{"balance_loss": 0.000382, "balance_bias": true, "groups_per_token": 2, "max_grad_norm": 1.0, "max_steps": 5352}
Below are experts of layer 3 (counted from 0) of a mixture-of-experts language model. Rows are named router (the router's row for the expert), gate (a neuron's input weights, with its number), up (a neuron's input weights, with its number), down (a neuron's output weights, with its number) and show model dimensions 0-63. Each number is 200 + 20 x the weight over its row's rms, rounded and kept within 0 to 999.
Before each expert's rows: "gets" lists some tokens that make up at least twice as much of what it gets as of all text. This comes from a sample of Wikipedia text that the model never trained on. Tokens count by the router's weight.

# expert 31
gets: " (", "-", " \"", "==", " –", "==="
router,201,186,200,221,203,264,174,197,203,207,198,204,211,177,202,209,227,150,217,217,188,192,164,222,220,204,203,200,202,155,213,186,208,170,154,188,225,214,190,197,200,186,201,220,205,164,227,204,198,183,219,240,140,170,190,173,205,202,222,205,234,187,201,206
gate0,214,176,201,208,190,191,196,209,166,224,207,196,197,231,165,200,186,206,202,188,174,213,217,200,185,215,177,233,212,191,236,215,229,202,189,228,191,178,193,188,223,173,159,180,156,185,178,203,173,173,220,200,206,191,207,201,192,204,192,238,181,237,180,197
up0,187,212,229,175,197,193,211,198,227,229,204,241,237,212,207,231,215,246,199,220,215,183,170,175,194,195,212,198,179,208,207,180,163,170,224,222,225,163,206,182,206,190,200,179,191,197,169,207,217,173,206,190,188,183,185,229,186,206,168,196,222,187,193,193
down0,196,198,206,209,203,183,202,187,173,198,193,195,192,199,197,187,215,143,203,170,177,211,199,178,174,208,203,223,186,181,196,213,228,209,177,156,165,236,268,184,247,210,222,237,212,199,217,172,199,207,239,163,198,184,197,212,168,178,197,202,158,181,207,182
gate1,212,165,183,234,212,208,194,175,186,197,209,206,192,188,205,202,217,192,197,198,163,189,206,212,210,222,200,226,160,199,195,177,219,214,165,218,211,198,208,217,217,197,206,199,162,221,191,179,211,193,187,180,202,194,251,191,178,179,169,224,189,204,232,182
up1,196,169,262,209,210,232,210,164,190,215,222,183,188,212,230,236,181,182,214,191,191,190,175,197,206,204,183,195,175,193,237,221,200,206,176,212,242,218,164,200,229,200,200,184,203,183,215,229,216,216,211,185,197,194,222,195,189,249,183,232,228,191,182,204
down1,191,191,180,198,256,252,216,178,208,207,232,195,178,185,192,217,198,182,213,202,184,207,172,226,180,209,215,223,205,179,204,217,213,176,191,195,206,204,218,226,241,219,172,207,199,210,230,216,215,184,163,205,204,208,204,194,210,159,198,184,207,226,213,189
gate2,218,196,199,209,202,205,185,187,209,193,199,208,168,206,175,221,195,229,200,220,185,197,205,216,174,204,249,185,226,224,196,211,232,210,216,197,234,206,193,183,234,194,226,189,222,222,202,152,202,201,194,196,181,182,212,194,192,180,196,169,165,230,197,207
up2,216,194,217,217,199,208,202,198,229,195,212,203,230,213,188,218,222,191,184,180,199,212,196,228,243,174,194,171,212,191,212,180,200,217,210,202,177,179,161,159,202,220,241,189,248,201,198,184,229,189,205,213,172,153,213,180,220,176,167,201,211,179,177,195
down2,183,201,188,207,177,210,214,217,195,222,181,205,183,181,202,173,194,151,214,206,235,220,193,191,189,212,210,214,189,217,195,169,178,173,230,185,175,192,198,250,210,203,199,228,165,186,163,225,210,199,186,203,208,192,203,211,197,203,204,193,209,228,224,188
gate3,181,207,184,204,214,199,210,219,177,223,264,206,190,184,189,217,211,203,190,227,227,180,193,182,183,222,237,208,200,196,223,203,195,157,183,206,210,212,180,191,180,215,195,202,173,177,213,175,196,183,212,186,185,186,209,192,176,204,186,172,217,225,213,194
up3,192,204,185,229,164,182,210,207,177,229,212,231,200,197,203,193,180,197,145,211,239,169,201,215,181,183,181,237,189,188,201,199,177,216,246,228,180,200,193,236,219,215,191,190,192,226,215,204,201,197,199,204,178,175,180,170,226,231,214,150,201,208,211,190
down3,208,239,228,186,187,203,196,206,174,206,200,225,150,200,221,167,211,212,209,190,194,189,221,189,195,214,184,206,155,206,157,214,182,188,200,181,179,196,194,192,209,205,190,182,198,183,211,222,202,219,203,215,182,180,210,223,176,206,192,186,193,202,183,216
gate4,200,189,155,240,196,196,176,187,206,192,200,169,194,215,174,212,212,233,219,198,195,210,166,206,205,219,198,210,190,237,197,184,190,193,211,187,194,230,235,200,200,204,223,199,150,194,242,193,239,169,229,189,166,193,202,182,214,166,184,191,223,161,224,213
up4,183,190,192,203,200,224,220,182,175,205,196,157,250,254,229,215,232,183,214,227,203,189,174,191,200,208,182,187,163,215,161,215,222,220,209,188,210,222,216,191,170,200,170,180,213,189,202,215,207,210,209,202,206,213,210,196,195,220,201,188,195,174,199,177
down4,207,234,200,236,175,222,203,197,203,209,187,216,208,215,209,192,189,187,181,205,199,211,181,155,168,179,201,204,165,196,185,211,174,169,177,159,192,225,190,229,169,212,153,190,196,204,198,211,211,185,201,217,189,218,239,200,227,188,172,207,180,187,197,209
gate5,174,192,180,136,202,230,210,198,179,196,178,210,200,201,199,196,205,199,193,182,197,199,168,196,176,191,226,191,190,201,175,197,201,226,181,192,203,202,191,194,227,184,206,191,204,190,167,199,222,168,206,210,214,186,200,163,190,210,218,205,216,178,215,225
up5,184,209,193,188,176,203,185,196,196,222,188,216,171,227,165,174,250,203,212,171,201,237,221,196,201,188,207,197,197,210,218,222,203,215,199,199,185,184,206,187,224,192,219,174,213,225,226,195,195,220,207,187,174,160,171,238,220,182,197,215,207,218,168,240
down5,188,132,177,178,185,230,198,223,193,242,184,201,172,216,193,240,227,191,197,197,202,224,221,191,204,195,177,222,232,186,200,202,189,200,217,205,180,197,196,157,238,216,232,198,186,233,166,202,175,196,204,208,166,196,170,238,206,188,197,190,202,190,191,216
gate6,180,189,221,180,213,187,165,207,184,223,211,207,182,194,211,192,209,205,183,195,207,212,216,204,198,190,211,193,258,175,231,217,185,191,166,185,194,209,193,200,233,221,223,194,200,206,188,181,182,213,185,167,193,216,198,200,220,222,245,216,211,212,210,187
up6,192,204,217,190,200,201,209,192,222,181,225,215,188,213,225,200,169,192,223,218,182,199,207,227,178,221,193,173,179,229,195,208,192,210,225,190,196,178,213,169,237,199,181,220,188,206,238,169,213,144,222,203,226,235,217,201,228,185,190,223,234,228,188,215
down6,149,206,187,172,200,182,209,190,194,194,178,212,217,197,192,186,166,224,212,210,209,185,188,188,190,198,228,221,236,193,214,229,184,161,181,184,188,198,169,195,200,172,197,205,178,189,203,207,234,171,187,222,251,194,209,181,210,195,249,206,231,195,219,190
gate7,230,198,198,199,221,197,192,200,136,230,204,224,172,230,189,222,187,234,183,181,206,193,185,176,225,201,218,229,179,218,235,203,200,165,237,191,176,201,210,223,176,153,180,181,198,203,156,214,223,197,212,179,162,176,228,189,174,192,214,168,184,224,214,199
up7,193,176,214,177,192,202,188,176,218,171,188,188,196,171,197,194,166,185,204,200,223,218,217,212,216,202,214,204,203,190,152,214,214,209,181,170,205,202,197,196,246,235,201,204,198,213,229,198,198,199,172,175,235,226,196,208,226,227,198,225,184,202,187,210
down7,194,198,176,232,173,228,212,194,186,209,184,217,199,192,217,196,176,193,226,210,200,193,180,222,161,207,145,211,195,190,187,191,188,234,192,217,194,194,207,159,221,245,217,210,203,219,213,192,194,168,194,230,220,199,162,154,225,204,204,229,239,209,173,206
gate8,246,186,210,205,196,227,223,143,228,203,197,224,222,210,234,181,217,195,190,204,196,192,190,222,195,175,209,229,204,208,196,181,202,181,167,213,220,231,181,222,218,211,224,204,199,218,197,174,203,173,222,206,188,191,243,170,187,236,201,162,202,216,192,182
up8,211,218,192,194,167,233,196,165,219,200,208,170,173,189,216,249,205,208,193,194,196,164,192,164,213,177,176,205,199,217,195,194,206,198,177,196,268,217,199,213,220,211,222,191,193,202,219,203,188,214,210,206,206,197,200,194,220,216,169,178,200,190,183,196
down8,195,192,220,177,169,185,197,198,202,199,202,214,208,231,214,172,229,248,187,237,229,174,195,223,190,176,200,176,221,193,211,190,194,210,190,169,180,232,171,206,223,215,192,195,174,212,246,204,196,183,213,214,181,201,216,182,209,195,221,173,205,223,205,214
gate9,201,167,189,230,211,191,180,183,173,179,170,200,187,176,209,204,202,195,218,188,196,188,200,192,212,201,220,210,215,154,178,222,209,192,206,174,180,215,212,228,215,195,210,194,239,177,205,191,190,221,216,188,193,180,173,193,180,224,231,201,193,194,172,226
up9,161,191,191,154,191,205,193,203,218,207,225,175,200,224,227,199,201,169,186,244,201,197,212,186,199,188,184,233,218,170,187,183,208,174,192,212,252,226,190,216,202,162,197,164,209,144,206,222,160,180,202,167,201,176,197,187,220,237,220,197,201,195,191,185
down9,187,189,196,195,198,242,206,213,229,202,168,173,208,193,212,230,208,229,217,198,199,185,209,171,219,190,232,181,181,210,210,216,209,189,196,176,230,164,191,217,193,198,221,193,189,191,179,215,198,187,202,215,210,193,212,212,190,216,217,187,225,223,186,176
gate10,178,187,230,165,182,188,208,219,179,197,223,224,200,222,222,206,189,193,185,190,202,180,214,195,166,201,212,221,230,230,188,185,230,172,258,190,196,189,227,205,202,183,196,178,194,182,166,194,207,182,213,216,211,200,202,198,184,206,175,215,238,187,177,214
up10,188,180,203,186,214,192,221,205,223,211,195,222,198,189,187,218,197,222,198,216,179,208,191,194,199,171,198,169,218,219,195,209,174,199,177,200,179,170,209,176,236,193,187,201,234,173,219,205,214,193,213,185,218,180,196,206,174,186,237,185,210,227,163,223
down10,180,216,200,183,208,181,206,183,216,182,210,149,195,187,184,206,229,176,202,239,203,203,214,216,203,194,175,201,196,196,151,196,200,209,160,233,204,203,213,151,227,205,164,228,201,231,185,196,198,185,181,183,188,191,223,168,206,212,151,176,203,208,235,176
gate11,237,216,186,177,195,220,198,189,203,221,225,218,203,198,218,184,220,172,195,199,215,230,199,185,244,233,195,170,201,223,230,211,201,236,216,217,194,189,236,186,203,198,206,159,153,218,179,207,200,232,177,201,179,190,209,205,191,171,196,202,164,189,200,218
up11,170,200,192,195,196,177,209,213,265,212,180,210,162,179,202,190,190,191,217,263,201,213,242,189,185,195,194,190,227,200,192,191,218,227,168,181,186,228,212,231,208,212,181,218,177,208,206,196,196,174,242,195,204,196,216,180,166,213,202,188,200,192,206,194
down11,167,215,217,154,190,158,179,194,219,231,194,202,200,222,190,222,151,175,201,197,207,198,204,192,221,181,199,184,181,192,190,226,167,230,231,188,223,214,222,175,192,206,192,213,184,203,188,161,206,205,204,172,217,185,200,180,206,215,207,180,249,195,179,197
gate12,179,209,170,228,213,210,150,201,209,190,214,162,196,222,197,205,191,186,210,199,182,193,175,212,215,184,173,209,187,187,193,186,203,167,158,185,205,198,213,206,234,202,212,206,205,173,205,196,175,224,175,192,201,205,206,218,203,197,222,190,234,195,244,178
up12,198,177,206,204,187,188,227,241,185,168,231,229,181,182,217,207,188,233,221,200,179,175,205,232,170,209,217,201,214,198,232,242,210,198,189,220,233,187,193,179,213,216,212,210,183,208,204,190,194,208,193,207,225,168,223,209,168,219,189,222,180,201,190,192
down12,202,193,218,186,208,186,187,154,202,208,198,194,191,214,188,200,240,217,205,181,204,194,226,184,220,194,187,189,193,148,216,201,215,180,168,205,192,224,171,176,192,220,231,218,190,200,188,164,204,206,175,187,209,218,179,222,212,202,173,212,229,186,199,157
gate13,181,178,225,201,159,193,199,202,189,193,153,216,188,210,180,203,215,158,204,228,201,190,162,180,228,186,216,203,162,179,187,197,218,202,179,197,216,194,207,211,211,222,193,218,230,194,202,220,177,230,174,217,177,173,206,190,213,165,209,208,179,209,199,193
up13,245,196,225,201,209,188,210,194,161,238,239,218,178,191,199,184,193,217,221,194,202,188,215,179,164,217,183,201,200,194,214,171,182,209,211,210,190,192,236,184,209,185,211,188,176,173,220,210,186,204,226,175,219,204,179,235,196,183,200,184,180,194,216,210
down13,249,230,203,164,195,173,192,209,219,203,198,172,205,183,180,209,237,237,190,225,175,210,204,186,241,200,202,188,190,209,181,169,193,222,198,168,210,184,147,209,239,194,196,209,172,216,207,213,189,167,221,185,185,227,164,219,208,213,206,226,219,211,186,188
gate14,214,202,220,170,188,176,198,174,161,223,209,198,248,172,215,181,222,185,195,208,189,216,220,205,225,205,215,191,188,167,234,191,221,197,231,198,190,211,212,207,175,216,189,197,178,193,178,164,213,214,185,198,210,207,208,188,252,216,214,197,249,220,179,201
up14,187,173,137,235,183,186,238,226,211,204,179,205,169,171,188,213,206,195,188,198,207,212,180,221,194,213,183,180,218,189,205,219,176,205,225,194,214,209,201,226,181,211,214,179,180,170,184,214,195,200,232,218,201,201,187,179,203,186,219,172,153,197,194,177
down14,204,189,183,223,181,203,188,186,199,220,190,201,185,201,210,157,183,209,193,209,216,200,195,198,164,201,208,185,163,215,223,219,210,232,218,151,182,190,180,157,238,225,184,191,204,200,198,207,161,207,192,216,208,187,195,207,204,214,204,193,187,194,196,224
gate15,195,188,188,206,220,198,168,184,224,184,207,200,181,207,211,178,197,170,192,199,169,232,192,195,172,201,173,205,196,198,211,204,187,190,194,233,211,182,212,183,179,209,239,220,190,200,192,175,206,247,173,204,210,189,183,197,220,186,222,167,191,189,190,209
up15,195,193,180,237,203,235,183,209,182,201,177,215,187,200,195,179,183,203,181,173,205,182,167,215,184,175,188,213,193,196,180,199,195,209,205,208,221,228,221,238,235,189,187,216,187,162,197,216,185,182,196,163,173,178,186,187,241,186,214,194,204,201,204,185
down15,187,211,226,222,210,218,213,198,206,202,232,167,229,202,206,203,199,174,167,243,140,178,217,241,218,156,174,216,202,197,205,166,248,194,193,212,180,205,157,179,199,205,174,231,206,241,188,183,237,210,208,190,199,193,179,197,183,206,196,213,218,195,222,193
gate16,187,191,196,193,198,224,205,178,192,189,139,198,196,191,219,197,220,194,191,188,147,214,197,212,194,211,228,177,204,201,205,180,212,243,203,204,225,204,216,157,217,201,200,206,220,189,217,198,215,186,213,210,170,217,168,161,204,207,211,202,205,181,167,192
up16,244,208,195,177,195,198,195,184,190,176,196,172,211,193,193,171,193,185,185,188,216,209,202,222,207,210,226,188,204,207,233,233,218,221,216,161,231,208,169,174,165,208,194,190,156,188,197,245,157,166,206,208,210,199,194,225,182,204,194,216,155,181,204,186
down16,193,200,178,196,202,186,171,197,218,192,198,200,209,233,236,162,215,183,186,181,223,168,206,184,211,218,239,190,177,181,212,152,235,217,204,201,222,181,179,196,172,197,182,182,170,176,194,236,195,174,217,239,186,175,207,196,206,221,214,231,214,200,203,176